{"n_layer": 10, "d_model": 384, "n_experts": 64, "experts_per_token": 2, "d_expert": 192, "d_shared_expert": 192, "activation": "swiglu", "moe_layers": [2, 3, 4, 5, 6, 7, 8, 9], "router_score": "softmax", "normalize_top_k": false, "routed_scale": 5.66, "balance_loss": 0.00472, "balance_bias": false, "router_noise": 0.3, "router_bias": true, "n_groups": 8, "groups_per_token": 4, "init_std_router": 0.0197, "lr_router": 0.000974, "n_head": 4, "n_kv_head": 2, "head_dim": 64, "vocab_size": 5307, "norm": "rmsnorm", "norm_place": "pre", "norm_eps": 1e-05, "positions": "rope", "rope_base": 10000.0, "rope_fraction": 1.0, "qk_norm": false, "attn_scale": 0.125, "tie_embeddings": false, "parallel_block": false, "init": "uniform", "init_std_qkv": 0.0166, "init_std_o": 0.00454, "init_std_up": 0.0166, "init_std_down": 0.00227, "optimizer": "adamw", "lr": 0.000706, "lr_mult_qkv": 0.4, "beta1": 0.9, "beta2": 0.99, "lr_head": 0.00617, "grad_clip": 0.5, "warmup_steps": 358, "schedule": "wsd", "decay_fraction": 0.827, "decay_shape": "linear", "final_lr_fraction": 0.0, "batch_tokens": [65536, 131072, 196608], "seq_len": 512, "doc_mask": false, "train_tokens": 600400000, "steps": 5003, "dataset": "wikipedia_en"}
Below are experts of layer 6 (counted from 0) of a mixture-of-experts language model. Rows are named router (the router's row for the expert), gate (a neuron's input weights, with its number), up (a neuron's input weights, with its number), down (a neuron's output weights, with its number) and show model dimensions 256-383. Each number is 128 + 24 x the weight over its row's rms, rounded and kept within 0 to 255. Numbers have three digits each.
Before each expert's rows: "comes after" lists some tokens at least twice as common just before its tokens as in all text. This comes from a sample of Wikipedia text that the model never trained on. Tokens count by the router's weight.

# expert 41
comes after: "z", " Z", "u", "é", " San", "á"
router:132154169140166123118114143150096165114109134137143132115132110146138116133149120161121098122111149147119131119102134095137130150165146134173136151105128172117132146099110162129134097134136086128103105099139100104138128111154125117131110151110120137108139117091168122108121073121165157125152151102099152100145134124106154161152128179156106148128148139143121093144148133100095113138093
gate0:137127115126128142142106141154106084119141124074115122060137131168093126108092104138154163138159115087141147145114132111123117138159136133149108141092115130118073120127121132094144130098091130117133144128136121136107172103113146142141146173148158139183112093104093121177119127140106138170121082151109147086182114121120174128120119120102108108120074142140118133119114120113111078142148
up0:144133112136113140105091180109119078105124102123161137103147125107098149112155113191145130107160165118155112122151156116159164109137127119157129127141167135155087158144122143138134115147093092165134155121136168111099109108076126176141110145119126142084136090148158069112105109129128151148120138160137114128155140141136134123144133144137111147120182088132124129123146101159122134119136
down0:109124109109122131115126123178138102141157108116133146116113093074104140143118154164121084129127108117156123124087141113091136127122103119117080145179103082116117134124155141149122120117105134154080101125088119148095146105163128102104144131161132144129163168133150105124072137136086115148115094180123103130110127113127146120140179136108124134155151099154105108142113133129139152137127

# expert 23
comes after: " |", " High", " D", "|", " (G", " League"
router:113095082100126136090133093084135115180119123125153147150149122121124117119133141107071159170129151158133103125120134168143107119112137161110134116135162167125144136120145153080114126144184122126138146134120138097125170152119130160098127171107066138144167103154138125118144129150103114142110107144105127145155124096091163110133158120109165084111158129113123146131103131153117105095160
gate0:127084113141122111112145116152141115131123113110103100086122109131102105118134101079111139138168133153157116124130178135108094122149179145126118159134082157120063123141178133065140198105115128137098072152149141120123130111093147107112151134122129136128137117131127129175098151143143170143151139148110131085115122101091169088095135143133131159126138099116131123143093130167127100183114
up0:137125154157169129127159158111098115133137128147143137109126141134160171137102133146140111114160125112134078173142130163151100108138196136136139153086119141140145152117109087115122149142174122104118152123128112117105129153090109163109134117086121146125142147127132136090143107141132101166127112163126187146143159153148137128154119122089155106100157133130099124127148112122177075151109
down0:048117105132149104142141123160119165174108117120118112160122087143152079132104125142119121177140156106132081157116155171092146096096114097126120131141098140134182164156150105143067137159127150122160108140136149178140141126106141089182139114101071111113149154116153146129119115144161107085078132125092089129106109173125157107134116133096101143156153100165135122123136129105143139078155

# expert 42
comes after: ",", " =", "\n", "a,", " (born", "."
router:117107109097113133132128098146148141135100133157114105099182057161155107130105133138122140177122124152079116117185101128124118110103090106174126170134119137111142111140107129152147076144129122137148146108122137144131175134189157154095131121120154151149094109113121154150098150149100130089091116093128156113093140126107122180093161128120129156171125161129129160152151123159170118107120
gate0:143138149143154162097104154139158186153155123116084117112131174134094146078139079113150149175134141120142127133147131141122160162136198167126110146127108120134106134132174138110143137158107134113078089124126094092159137154048111120087147136113142135150137082134112150136125130168137147098153087141087097118123089108095146123140129146075122107138139140156124105159055132121136071154118
up0:121120090153124107143160127114091072106130111166112137111104105132157111115177143137116103123178121146092143150125124159128078125110159142145170114144151137096085091119086102107115133111115137136155138113121154172105116103149170142154093104123137130109145150125135108127152128116128161184092132123130161151150188175184108089129117124120148172083150117115111192114158102161154116165096
down0:099127092104095101113138142135119166194172112087118129110146129085156108129148093113130098142131128171133113146126131133085158174116123142160130122125117114171145160153143100131099092120115157125130163122131111145125158092116153133189101072105090130125131155141162093112129109138124122164142114112111126148113155162118133142126112120117164130116130112184146114118134143127111158090156

# expert 40
comes after: " K", "\"", " |", "K", "k", " 10"
router:101121136126088143159091113168148159115115137130114113097143141134094130157141152158113156130134106105113084077147161142146149089109143126098142155148152125100110151143149098133106150140155097165121152166078150137095106156160101144131166143132163134103139113091105118172135101149148147137109092134155112124130117089152149097108081099099129108111092165111126136108129112150137114107120
gate0:137137087138144174123152158109087129156135121089090132128105144121123111131137133094168165137155157157170140152098146139108134121145123192123113156073103121146138157105166150095121121147125130134136108146167095120144137126054151118144118168142146121120113120131127176126128121159125100149135144154080106143137128153138138105116141100142120122105087130121135112132089136134121052111167
up0:092132149159119117134126122106132168128115132137143111141161132130131141098139060130102149147124123101149162155127132161166146127150147120090160123130106130138132163158146118069124152139130142137120153118106142134105058093073136133137123165091109147130147108155128059102126131151132164137138099128129132109139097117121131118111080134076148156142149150106117148146130133166149174151103
down0:119160154142144086155150176114094109182142135143113119105139103118130134107182139147100161111138134068110127122130137126098143146126151071136124193145112113184103163151156109105120126123134128159126150165137103135158137129143124148147138104105134107143137137115133137153121097119140180140114116109122143136129111158119136129117154121123157116110138116132146167131110079135133142110145

# expert 20
comes after: "\n", "_", "^", "j", "um", " April"
router:082102159089085143153098143176154133134127087146088081101162108134093108134091131149140140115168118102115094128178139164132105089101097096112143136154145123146117148164126118142125137130098086163146151150114120156088091154146117131121136161148173135105138090089118128134112140131135156127122120128158104088087130111132141098122106113084159112121091139138118155093126083141158130099112
gate0:124129067122178182106152127161172153126157112136080141110154121146127150084102105155115163156151124135118114169112115123128140118158170128189122148164116107124079137105130107067142178144112157121154093122154125148119111135109126114133134096160141105137113131123124160123123112124140158141170123128099178100114142154108147137160113140123167110128110127138105133179116115124122135165111
up0:153113081175120113110130151143154086101161157151075086149095147135142167160114153151094094125106141158128143085122102100119124133098131146132148125109138116140075185136086134077143134150122153153138181119112118150079105086104104146122094104113149147133166122131141107140089059104126148165119061146145134173157098120145151103164114109064164114092136119133124143102131172131133112118092
down0:094139124138113133127156159141125164116124087118165118107115110104095147112134130148090121122115137143130138117110158145091128116119101135132086119170129099143149134120150111111162121108158101148114099121127100113104105125135153111138143105128141107136146137132144161101168078162116159115111142120122099116092118111133130123167128173099096166132122080130133109147157144151157116098102

# expert 10
comes after: " the", " The", "-", " an", " An", "ro"
router:124076166161163091163103114154142064126145138110098125105120121125139140131104110106103106146171073150141110113157125126098118140134102136145113116168117130160110078170134140141121122141090127103125101124118166132154151134132140101108123116124114115133084171116144162092126148110164118104173164087125162122101147177126108129155135115133101123153155117103130111169155110117119136164133
gate0:144115096132119133137140174069121112159124075145093162101158104150102123114100141115142142113137115149146091122127135110152149100149147154159135140115084131106141124128155134107146134096131115133123101101125150075159103178059144161120139132114128131118111131114104146142094117160115119145174116131079148146143115132116128123159080138138091140134084177163100121141095154119239106159108
up0:167087099112168118109106194115132083137125119122109143158165104126124094104140148127112113103136079157126087106123139101143114124119118156144164110135173103120117142161135141099147132113154114127123117107142149116125094164100109150160155101110113129108127139108137126135128103123130139130122152084127118178127169147152112098136126129151082113082142081177160116139120155109168107132128
down0:127144111166139121149106141105147104148101153129157155126150095157167138121137122145092103135145164135114147110095129134127186154122125173129104143136119084116108157121123154105116129132151106147128099097114134125152143124171131135150149122110111116123120105082155166109131087130117147158119120138130138124097142139176140166138140197100111116102136084125132149176085140146144118135139

# expert 47
comes after: " M", " R", " F", " G", " C", " S"
router:114174115165099139126117118094109190125147132147138134125089166111124124114135136128108181101110126142139121141126163151149108126111128143115096151135142153079118152092145146081136162147136112131140135086131141119113174148141112151167139082133116162150167133105126112149161165170127132142098127152136074172128142118151144133114140155182089100143130147123116164116099134142139155119098
gate0:147137127131150165141168135123128136135128132111087115120146134169150133137123114112123118133161134129136136145138111159093126142113157182127113141122115157106110163151149122121137162111106133104115104121137149156134105156116120129114140098110137125134096114098093176151167147148128143096149140141115154106131188138126139122134077153113136161127080165165115129164165134151113121115129
up0:131083159132143112156178199143128132112118142125134121150124147169133155091094102143138138145159121150126128132125130124133118148139125163108134109107164118108151164146110055131130138116154110125202107121108164107087112154101126151122173129113111154157087146118118060146107120133169107114101116151101134129143132135119102123130151158087123137130165117080164095154124126150153121145118
down0:100128092122155099117098159117107108135166114131096202114164121143149109117161134150115135158147140129135105135095121134135143145135127145168104143143160104171183158134146164139078127152110143158144153140117125088144142154159167122123130131094153144111135140135182099133158137138169138111067115140145161123092074144172100121132142137101124149098113110110100146100122190083160136141121

# expert 32
comes after: " W", "w", " w", " St", "W", "ow"
router:170174128114158165098119120123145113127124142106110136161112162120112131105129168132165124129164146168091098121113130109132123122174147091126116117085154118124156156128123144144111126143153127122143143137126072089092112139072144141151132102102161171076113124186157165150104133162106130121104139178123112156150088122169167131133098117137092118114117102117132113126131143152133132094113
gate0:184131139136161143122164149181099086151155165130103151118109131187144157110177155099092150165160143081150132130143136150138110083141171129094095122104105086124093161093163152132120114168120120143115093149101115114131092140077190182191113158148162107143125145133115101151130112102160163135177102117096122103111170128150154152134122144129146129151152150163111135132142136112156105168118
up0:147121147176107115117131107102119148054111136106115097167079102131140146156116135143132126102108112114177148126168152135130129163106129108152157116135122156147118093143098100131115146122109143111103212109120136176115087130161146128119121125124125133094113135118106106102134136122150068153106136156165130135109147130150152101129111104093118102121107119133147135109130088134149092124091
down0:126121154143138117108092118092154138106169118162136159115101139080126140109119102104115125125120176146138107109121135139122141174159101161068105185100128131140174118136120129120145089150130178144105111091116137088095136134145164147122113117111152057160187085152095146077151118150141143153121095170135116106136124122188141110131135135128100076091104142150151143145179104139166153120161

# expert 18
comes after: " V", " Br", "v", " v", "el", "av"
router:091164171127148143137161097107132151093109100116141105121089145106165155124113115143105178158062157084114122152094160110099106137179157138107164122104121161106138133119110122135148146120128131088127107135125110151144107129145127111159096154146126105130140095120195104154098157151111129145171158110148125180140139099152123145100083171136131136149133094137133109077129174145133172167120
gate0:169132085114145171099146145119122079113124117121113137095135159104130103097170129135148115146130133115177104137151103163109139112120200152161117141080123091152120126126126144094108158111100129125150096159108107115133131152092174142119142101159154118156115116119119115128138138132142179148104116136103129128174161089136113167109193146140093107182072138152091140156114126131144125152114
up0:078098149134143126115135153138110119098128114121149119124111127135181162110150118174099099135153142158181085156110113144106148120142147121158128118139146107090077134101111108192147119139128171107148110108117137132123081092105130129132131161122144096131146106149135068128109085119102126116121157131133105142088168171152163117127130159089135123106121105151108134141114126119152132164132
down0:126098107121099109088136137135115143143154142114130124095163128142139132121159107110051097143112180150114117123095088154109134147118128139147141155140127127150144135104117136143104161153143111156113125118140097106108135114071136133110134120094113117126134108137180100107119080153162094110112110140104151161150170157172128147138163115100091146148165129136126134105133123113111125121094

# expert 31
comes after: " the", " The", "The", "'s", " \"The", " its"
router:126118128143150110119136142114132090126105100130124140124109117154152167130119142161111104116160097107137140110185158145136103168121149166090125128127175143168103093131176122146156097122117117092093136193126181122123151105120112126110110122134128139122091150139143126126113169084176140105131154128181157130134145132161097140090136150115101132114176156097155076119136097149111144126088
gate0:148111133096156126137128127112116094141139142153093135095142174146118117066103123111117141139140123160142118150110153135131158127134154145149108143136105168113111165108114122139110167119111153141151120146143134155145124123087172110126103115097103139149109104137090149168115145157127140116124123118126120096176142139106138126128164161132119161133086175119117142135117115121128076194136
up0:148140142175165087106159128109088094105143120125103099098089134136139165121162092160120098124141101168147141146118103079104170160152133124121128119133140082142110161148111094162148149169151130142122118116075163111120101134121112171157099147119106120141128118143118106088137141118127120110148122126145116152160136135128114119099171153140105126178117134134139121126135155160095125127109
down0:080115110068123145123118131135132116162125124081093139153135105125123097093090118121097113153111131166104101100135106139098168140155132135123144173182116112155193164127135157104074129126129134112138072105118142135122114106143126112176130118142159116123186171129173115160153108103102134105173116121115138140123090130112154079086177149110099133087129101163136122138099164138155145133140

# expert 27
comes after: "\n", " Party", " District", " Candidate", "s", " Thom"
router:115147115098111124083133108137148108089115113086142104103170124107142092128115145152118136112100134136120108116142112112123105120083094153091131110135137098147177113114111107142120108154123099138103127086136100132104087137166133113149133165120149117125155095143098118094124114146075093152083106117114142125071102139121133109130108160152151126093092151149117164125125139133143063099170
gate0:156145131152163164152139123151135116137118173126125141085123169153102168097197102156106166174154131145159138112122151110144147146173163175134122127145095134145078166096123136129111122131099137132110093125142119103105136143116148134160116109111170133146115114104123177156101122135119128127139092114088138114134143110090136106147129124111110124139118149124125137131089161127133108163131
up0:084137117121172137096156126129119127144133144105134078118108116123124139131134117137151144116112198106083114172090120155116104110138129109158179114107171155148103092129094104104139134127125127101049112135093165134082145104109100184172147151101132121140125100105130123114174146089133132161122130115153146108123145144169126110103121143119134168105152122118133170099122119121125127166139
down0:076132111129145146135154117136108144121145170136123142084160100142147106121072096084142138118094152139085120134096123160073114115122126162167149122146111084140141155131132175180089089126139165142144130126119115167132138155188157148129099174104119155131136090135134114087164107146148108142135101100096124139134042147159138109105126102103160093133123121162117131128092131174155124091127

# expert 14
comes after: " in", " of", " for", " on", " In", " as"
router:112139118148096110130143122072127096107116118106142171140131108172131149110134141101129141148149172131107106145143151154152144165092185170136188122160131105115104085158128165159126126136157156145134110138142124162118116124103131157144153101147087084130127133157162091113107128123124112136142140169122124135148145118092120133112158109109100121116186120119071152130150140160130156142099
gate0:144090110124142168120192115138097110150123147132091143096199133172122155116091132103089144145154164089087166147130165144146119089147172164127105145146132154101058154120130131131144165141102169117141116144120102120119112140100146132153163116116140142145118113120109136143093141153125197121152126141114125104128129137134133126133108105108168112132098135102114121143094134141141064154123
up0:100103116150142125103184151123110117089157137130067130149130123147183101145124136143110112126101142173143110116088126135162122097103106106138164157110142139112127124107132078088103141143146149133143120126123131123105093113101159142104143141125135136133136127131083101125134114103148146170130104143142136151122152099171133079110131115107169126148134118135102152117114093145144111146161
down0:137116123091099141110136147114126094156121143140116098128122084159105108122148115089139119146125160156095124128114145157136171110131095124148142162162176125163136109122131146140150101132153126124124127093156104127130153129137129107108112104141117131117167134141143117102148141098123182090126125113091122106145115099146170141127162142121126149119135142128162116172102141153117095131147

# expert 22
comes after: " E", " V", " 0", " J", " 1", " D"
router:110094127168138125172131167123127135165159089136120156115110146135115129133118101126126122156122117153121116151124146061125167133155136123137151146114137175125097119112148175099153144123140129154113138082121141105154146128133121123120082103131124095157120156079111131115152146148166133143161167127137143161119119107155116065130136153142128089130130141108140126141125101120094147141130
gate0:127129125135211146112196170102097112136144104138116142100150130110155144097164104118128163158122119113177114108134144145126115138172188152133105150120098114112090162116168112113155152118093119141116097138135121114145140129090130147111115096124136129127094091143120164128142152166118150103160119159096153128162111147117137156150131126124128145151119120173136131145147136123104124141137
up0:092113158133155156118103122136099142116136117098102122106111156184143124079109130134136098119168135129147106116085142128132104105094144145181139105083153143126122190131112108134174157158133165098106176092116128131109100118127138138167130170113136085103115131096142096147122119141148115156128109167122095148147184129159146110163118174110140149133120123178150119127108134164179112141118
down0:112108098121103109086126200133152098129156133146105133121124083131089115110117115110088109090119101143154144094111147143097150169107135105146108151144125120103143171129101171135089161171136136171131083118086103133121108116151097129157106099138162075158126123123201138113100085135177151157167077128110147108120107099159153135118149117128134112100128139173140111114116129135133159109112

# expert 53
comes after: ",", "s,", "e,", "),", "a,", "es,"
router:096118116126131151135076119179132135139116112130101082113166086158141102150086099165134126130123108126133092147152151117136117078105095101124139116125159149142096124128153113168119072112139098140141157133094124142084119136174118151097135143134159104122118106111113120123104128096130140101121128105171095109080116094118083088102133151102115117130103175121140144140151128163156113121091
gate0:135119114115118139093139133122127107146156095112137142105120143148134123067117143149099139143169128123159151184123131142130142132146166182165115153107105090130083147106134134114131170097123138116162114159166134114145131158105140125187110125117160183170126110087113131077150131157180113110165109110079110133132128076101118152119154181139111150159129133103119098132130120138162082144143
up0:128136130120168152142143125131114134114166112165125095135112141139157148147131131132095138139122108165107142144122143124154127157110153134140116127124138143100079110154045119111118097129127139145100130093137162120112117088143148178136164131107115104159160137158104133113117108130126131130106132143113117136113159109149131136135093138132135142140171126106092149152140124116157151166132
down0:137111107136130135116160100146131172145106146136146154109148120098094102110114118140106139124133186147153137130075140114131142128121155131130122117126106103153120160077136127152102119110167138124129107103143121140138140149155152151072139087108135128142169156095134150122123132129171118124095095152139144130127135147161119149101156104113109136105149108114163111083120118089117138155131

# expert 25
comes after: ".", "\n", " ", "6", "8", "–18"
router:111096089095074125169110156133163123137144137156113074123145118116119109151121094161164122097116137121078105092130137112112136105113117085123124173131141108145124146143110096166127159118139103178167149103142126151139135137165113146113149184147160100128103133109095116167139100109129154160103131136163131092168109097120110095131157112125144128118126145146091179140136101147157117086159
gate0:123143103152153104145143126138179105114105132071137126086103144121104149093165103117130182168104147128153106152123113104130129139168208193154111149139087110111128153133148168120109124137120130100128138145149133126151128111098086166133145158100117128099141146124148136155151139146112146095168113140113107117163110097126153129160143127147097171136094109152111142147105103171187096121114
up0:111118149118142117124151121111158101134152109086144100121099139103159118109141113139129110105146128161152138133116113120175128148122127152157122104132130142156116140135082125161154066132096135119119095088111184146102075135118109113123139157115122119121135133180140125121174100130121146091103150133139106146143158088147142134129135144115183165114147114124119124145158119137186139129179
down0:052094086161138131120126166154127128131163169147136135152155130145112136131107161145122136120123176151140116128103097166109135112125123110084102157177132094140149149160164110138121156150125152067138098098125084109140113123110121103109117127172118109085159163087140146137151126120154112139124138144148135130134116148142120150104122133094120165106143098113134122136130107116140138128161

# expert 56
comes after: " was", " be", " t", " d", " were", " is"
router:168114085185116106109107164148122165109101131096097126139121134147082114131109149081142137159129123158106112101145131100156090143168117120153135124150122096160119096131146111132131166125138149146165129117130102100096143147097129133121122081158132104135122182187117131126129124100134133093109121165161112091137145132140108116120139099105112134145114104170148111140110120099118098154103
gate0:144124135116138118140126149142149071089098136148093146108140103187141166090149093131115190160139138121125161132122139130105130158116128147142102126121128113123099158125158139097113132169121158098089111173145140099117123060050166135139148120169131118152147123097101135146184149139102136119151134125112097129131141077116134148137156129107128097100098158099128120144121115148145084154079
up0:104129154120179155136118152135138082118156138124105090124169111158123136090156147130145138088112133156138128158082105142124105113129149136121149159112150131132123193168113132108117139158123136087150130129089170172080101139125136129151125132146144127119107125149117072106102102145147152146126138116155126112156120133152126091121094133132213136142122130179135104142110119137169129103126
down0:141129085072079089097133143153123115200095127165081126129129091158090153091123117133112115129164169156101083106110108084042108122155147149156105126125113145133126130123121162114147134130128144133132137150122162117149128080126165161141151083116146153159161145104133171130092118188139142133136113159106142094120073122115152081150117137145161100132135100116137094116147115104130114149109

# expert 28
comes after: " w", " W", " sp", " S", " t", " Sp"
router:149145132162125160090157112085132138130129156116098158155127165130140164084136124117158112125130134129104100117113111141090090144143137143113076096115137161146163135087115152127160126126167094112143163143090132102074141161102078121134137072146103171103144179157138133133136158128135112105146153142119111122143142129154174135150109168166134138128133140140120091152097141115115110153162
gate0:137141122090154144144145136134144072110118122133057118106124109149109118129094100100133130143154129140099129109146113114118136131114138178139112129096108123147099152103119126106175121141134128133131096117145132127143110149074140130170119140106124121155137155135134155150112143116144149113106115101150130130125131138104178122168126123130124156127096122070148097173122108145114100162088
up0:158111070118157091119163137125128105079132090147126104114087134189116144152167093146144115107158127159119135139133121103123103087122121158158162098141166163154084173160134094116118125193169116159127100121123140125122120121125144141140107127114138125135085120153097097094104128090141114103139114169113125120142135124155159126155124114087103133128145124179138121127153102117118147131081
down0:130143142105116143111102130153130139154191151131113130118110099094126138141158102136100122170117167147095113152133147179102136137137131130157113134131131085141131161089100103114147136153138129140105096148089088103112150109167131115144138107129157129119148158146120165122170141153122114133122095098102105110143087133140153140110102147131172162147129115117113105144130154112122144135144

# expert 55
comes after: " m", " a", " g", " M", " c", " his"
router:125168136135122152120134153097119113122134118099137141147106141124125101100133082143128112120135139139152128179115094146110144115136172164101089114117126110102134128118169191145142176129085205107130140101126166143135150118145070071119139118169109162130118160133181147122143100139169127135150149172142156167133146134147099136141134112149128111174127144104126156141073089141088150164121
gate0:191112104130147111106161118115109058106146120136084114077134134188134133100152100140152144147160133125146081120175152137128088142170164151168121119115135138131101140110152121099103161130151108173117100131107130084148067123099112164147154125119131116128092143113155131102128155136112167128129115156137123098137099110114179116136133141120111117150093113126100096121085126137126107168088
up0:134112131137170109102142148115138097100119130152100116139161164144159145136129127148140110119129092143144102112163145142134096134133177150148116117088155141083117109149146101127141137101166107136120139119118129114120105105111126172107116095137116131128117151152115092132111124156154104116107130150149118130140148131143168085160120138114139174129156142128157126146140108157164116104133
down0:136132128137116108170117130124095093194152121165144171133112121046108154122155174154098131125124110138114107114112120100132110157131103110173118184157133100107192138116109119157131124154118148147154090091088132106131145136136158134138094095124127125091130132128130149113138111136113149115125119139101115119096101136152184129113163160091123153118133147152117119116098115135141176134116

# expert 21
comes after: " Cl", " cl", "ch", "b", "m", "r"
router:135124159129131175135115097097102132105134154127113103108137127092118185141107137095134184166137123126124125138106157102126135113146099114116082092103141121121167097151173142113079127124108137091128142114113124117137102107116137123136092146124170142096133130140099165128174132082127122150147133142121077155128122109146114159162141117100157127146090149138169150168121130130088133162107
gate0:118137092126161139089195119181123142134170155107138122111118091169151137069120127114164144119118158137097100158149123147128136104124180147132083154071105122090098183108124126116170135123145087108133105152097102130106109152096118151148109118136143115105118105086139157158108146153130148149137135189096137124154114102125161135129125177173107134081122166180111136165074146125124079146154
up0:087166128173154105125148114131137145070088120153150155132107095125132157100145138141134113114120131131151119078087092137135125146116142144134148144134098146140132122148110104154145142131141126124152135118106154127089088143165156165108134155127133136125113165135134140114123086117179102167115102093146162129153137094167121103149076111120134189149114126120106111124133137163183112172072
down0:087101085106126134095126101116129096149152130125143136103144080100128176108172142088102130136169145112122110114120148148142165090113113103145154143144140162185114121088132187134150159155126162145117103102156149135102125107143153113155121085150135157180152163117124123116092101102120147142180143122106108149110117136152136086125111134140107135160119111139079119133129161163132157133109

# expert 13
comes after: "th", " first", " in", " the", " a", " second"
router:192097141123153112123127142110122084133182134156103134151138090140129110133149157142093115121113141117130148109145132116133156113128127171107122167118146135148120141107146120088095071123151124154111136172077139110196157164101131119130147153113095139113130167127165123144136120113128132133139151134100131166130101135129139184125156114137084101149109118097155137133099126108099143115131
gate0:163110114173140092125126155110123105132117082120090074083139133142133124114103093121149177139167140141150118179187120124075126122114125117144090148155106128121135151103139152105125108117102110161138119149154096108106134124090089152117161109136127157147088141122107142157149106155166178148151082111126163133154098095140162106114144062117137148109113120145129138165100128163135060138117
up0:111125171131186121121156127114115092024128102141141151091137096151149106139157121180140104116139170120148137155152117148118108132128126158111118120103129117133127128151133095118127119125138120114155128125120142101120108106114142151152100143123148101119151126106140107144098105106176140150130151150106175141157157132152139074092123113092113161127148123128159127118131098175131149127129
down0:144084136130126096113143151124127160138159143109114145121084126125122134133141129130039143131147140121110139120135118139085161136163121119135134154106133116124179146112090164130121142156135192141101105124124130164119117120104143113150154103116139080112067151086153141135118117087140137082113087161116103126117096099120153113148165167132119117142127075113128112133139142109119160105129

# expert 4
comes after: " H", " h", " b", " a", "h", " B"
router:134112120159102100152129136117101113130138154125114154160137167148141154130120109088116162149155115135120136140131141147155121111105112136139135120159153137121147095156128165143140135102102150129146123104104189135167135151135074089144111094171145144144159154132144142128164119101149108112153150128111134134129136143137065157136146109104116081153098105123133119165128108123080161158110
gate0:137111112099149180102173137149143086141127099151129146101159135183124110044141114138141140154144144142141113153139144154080124128127185112112155092114125133151108142107145142099100145159127132133115116136147093136130131135117131121169134148141166100154135135140104080147094126163095156177170110176162144146132138122163164101132089152147113124165072150129131093139109099117138126158120
up0:107115146176160114130151111075152119123119124153172133096083121129127163104140120149135122111130115135110126133122116148135135131100158151161121120110138132065098120129075072110168177090125153108182074078117145099099112124126131170142108110106113120120156125131118137117116141091163116131171131108121124124121173134149131112146094102106133146112161133140146120129138109116137142141117
down0:118102093112155076161092115100152133135151142144112159087170118124124123115165136119088113123097106122138115119101153138103152120135118126127093158139171081171125185154137155154087158126097136154138084124110130108128130128146133121118126098107123151151123137123135146113142117110144152149125115087135148088126122151164155120125110106093114144132103085163118131120094148123184142108110

# expert 24
comes after: " at", " of", " in", " for", " with", " on"
router:182128135112101143103162140170139093126118134117122136158156067159129100114139182116133086110132118158122143095142113146141107144092140104118125111121132113139135139141176097130151117117150173164106136152102135142117130157109178170112148148108111120129131144119173103149132131108102110134111130113154129149117120135104128094107150132149094151127144109122146146100124126103127072097177
gate0:139113091155182146148157134138155115163126161145110101103138145117122159113105132123152182140108161119140150142117144090109119110138180143125113142149101137163082122129129139136113180127132155134122121147138087122131146146095125155118161119109123158148092112112139144136106170112123121127117076111096095148129152113139124117158123125103132124156115133110114116213113139140149054151096
up0:130106126105147114090174153136095120083188163184113105164121128143127145163134127154177096103138141126150153125147136142157114153127114151155137088126166129178093151143119112150118176203118143119133142118118150124081085161120137135160087150116138141097115125102137102092131132092149146149120066141153114155128152134125110126125097090082142134133122098129134124136142149150130138127127
down0:124101141096128114144107121120118135139129161143160142127122099132117141134144120133090125131095144128085105124105125150111153113119119117130098151134082147096146156104105135100143160141123139097132125117087149113129130124153144101108079100107121110153149147101160177142109123115117144137105135119132138117084070110126131119140141165101142128135142152186096098170141152153139120085121

# expert 58
comes after: " that", ".", " which", "\n", "s.", " this"
router:100126112126135109167126135102173143131126134099132140143148062165086124105132112121165106127133120134181113162162119155120172122106135082109107140138091134122151116133146125147146114128111130128129174177121138136131155139145136120102119154131136136089095119141107124112115115067151135120111094130129085106096141113119137134156142127113127101169173146093115158169133088154144089105127
gate0:164146102144119146103179153142099097117122134093101105088136138151148177144130116075111183158126158096134111119163124117137092151122126136138130187104089126129084139151138138109159128122126133158103123106146144112118103143139144151128118131152122163116125105142098147140151149205090126103107111177144148106153152114164116132099144139128132153136128141146102114140088137118162078148096
up0:147113134136152110129162124100146052143088146133106128124087138159123158117087113142101102111114129099088137158115156172116102124118126147144158122086157152113114155121105116105133135145126129153138154131090180116103096123090140165147121147086088129134118089112136067114102131149086120128118120144142156132181121139150125113093098174081162160135154142097123110096124158128166148158123
down0:115131109140117095132145138136086106190173138122100136102119147139130134127132138104083109122130184104094117108086098103117108112168118121140131110132109114131127167140134143131116125103107146163102111139128117112108147132160140132124146127100113147167147133142119086118104113108150142119137129139108166090132155167152158144125151121115115127155150099171131105129112160134109133143146

# expert 57
comes after: "-", " ", "\n", "==", "===", " pre"
router:170096061123113165140123125094127090154120087111148117141093119124117138107145139091161115070140123124122138122149127115132150100163123118122117103131061144136156111127121145120170151154142124121111090116173145091135156112146125128103095162090102159160097142104117164110164146151126103162136145136151153140158139127148166118162146126161129143128133129093139124137119150167123128086181
gate0:164096138156174138128137096113111097100153090168088124111129145141114143100145121110129155118154108147122162168151132127122132132140146136152098160119099123142094106115129116101144130125166105110142115181148101132105150144120117181133110145133115143170128098140114150147102115175130169124168116122103141093160133127056160058163125144155119142129103154127081093162114129134155087155106
up0:131144154169127099136142146127139123120107158097104079146125103108152129119132127110142110107098139156124119123135159135154103125131106123122135101102117129093123130182110140136126120150069120137133124106111136132074133116095090125146119114124098158124117131127137081127152092118157146127106120141153127172146116158178124139157132122079143106138168105120126168125139072149197108101088
down0:129154126110114092123090140073166166177145147141125132137150069109148128135111118109098080142121166115146147137135133126119117091127087127138123170151123118122118129128127137121090129156083192149158155132124153133112107130106148117132128095098151168111117137107146144112132103146160124090132129181104097138142132134094156161160163137101140139142190082106130132126184094132121119145099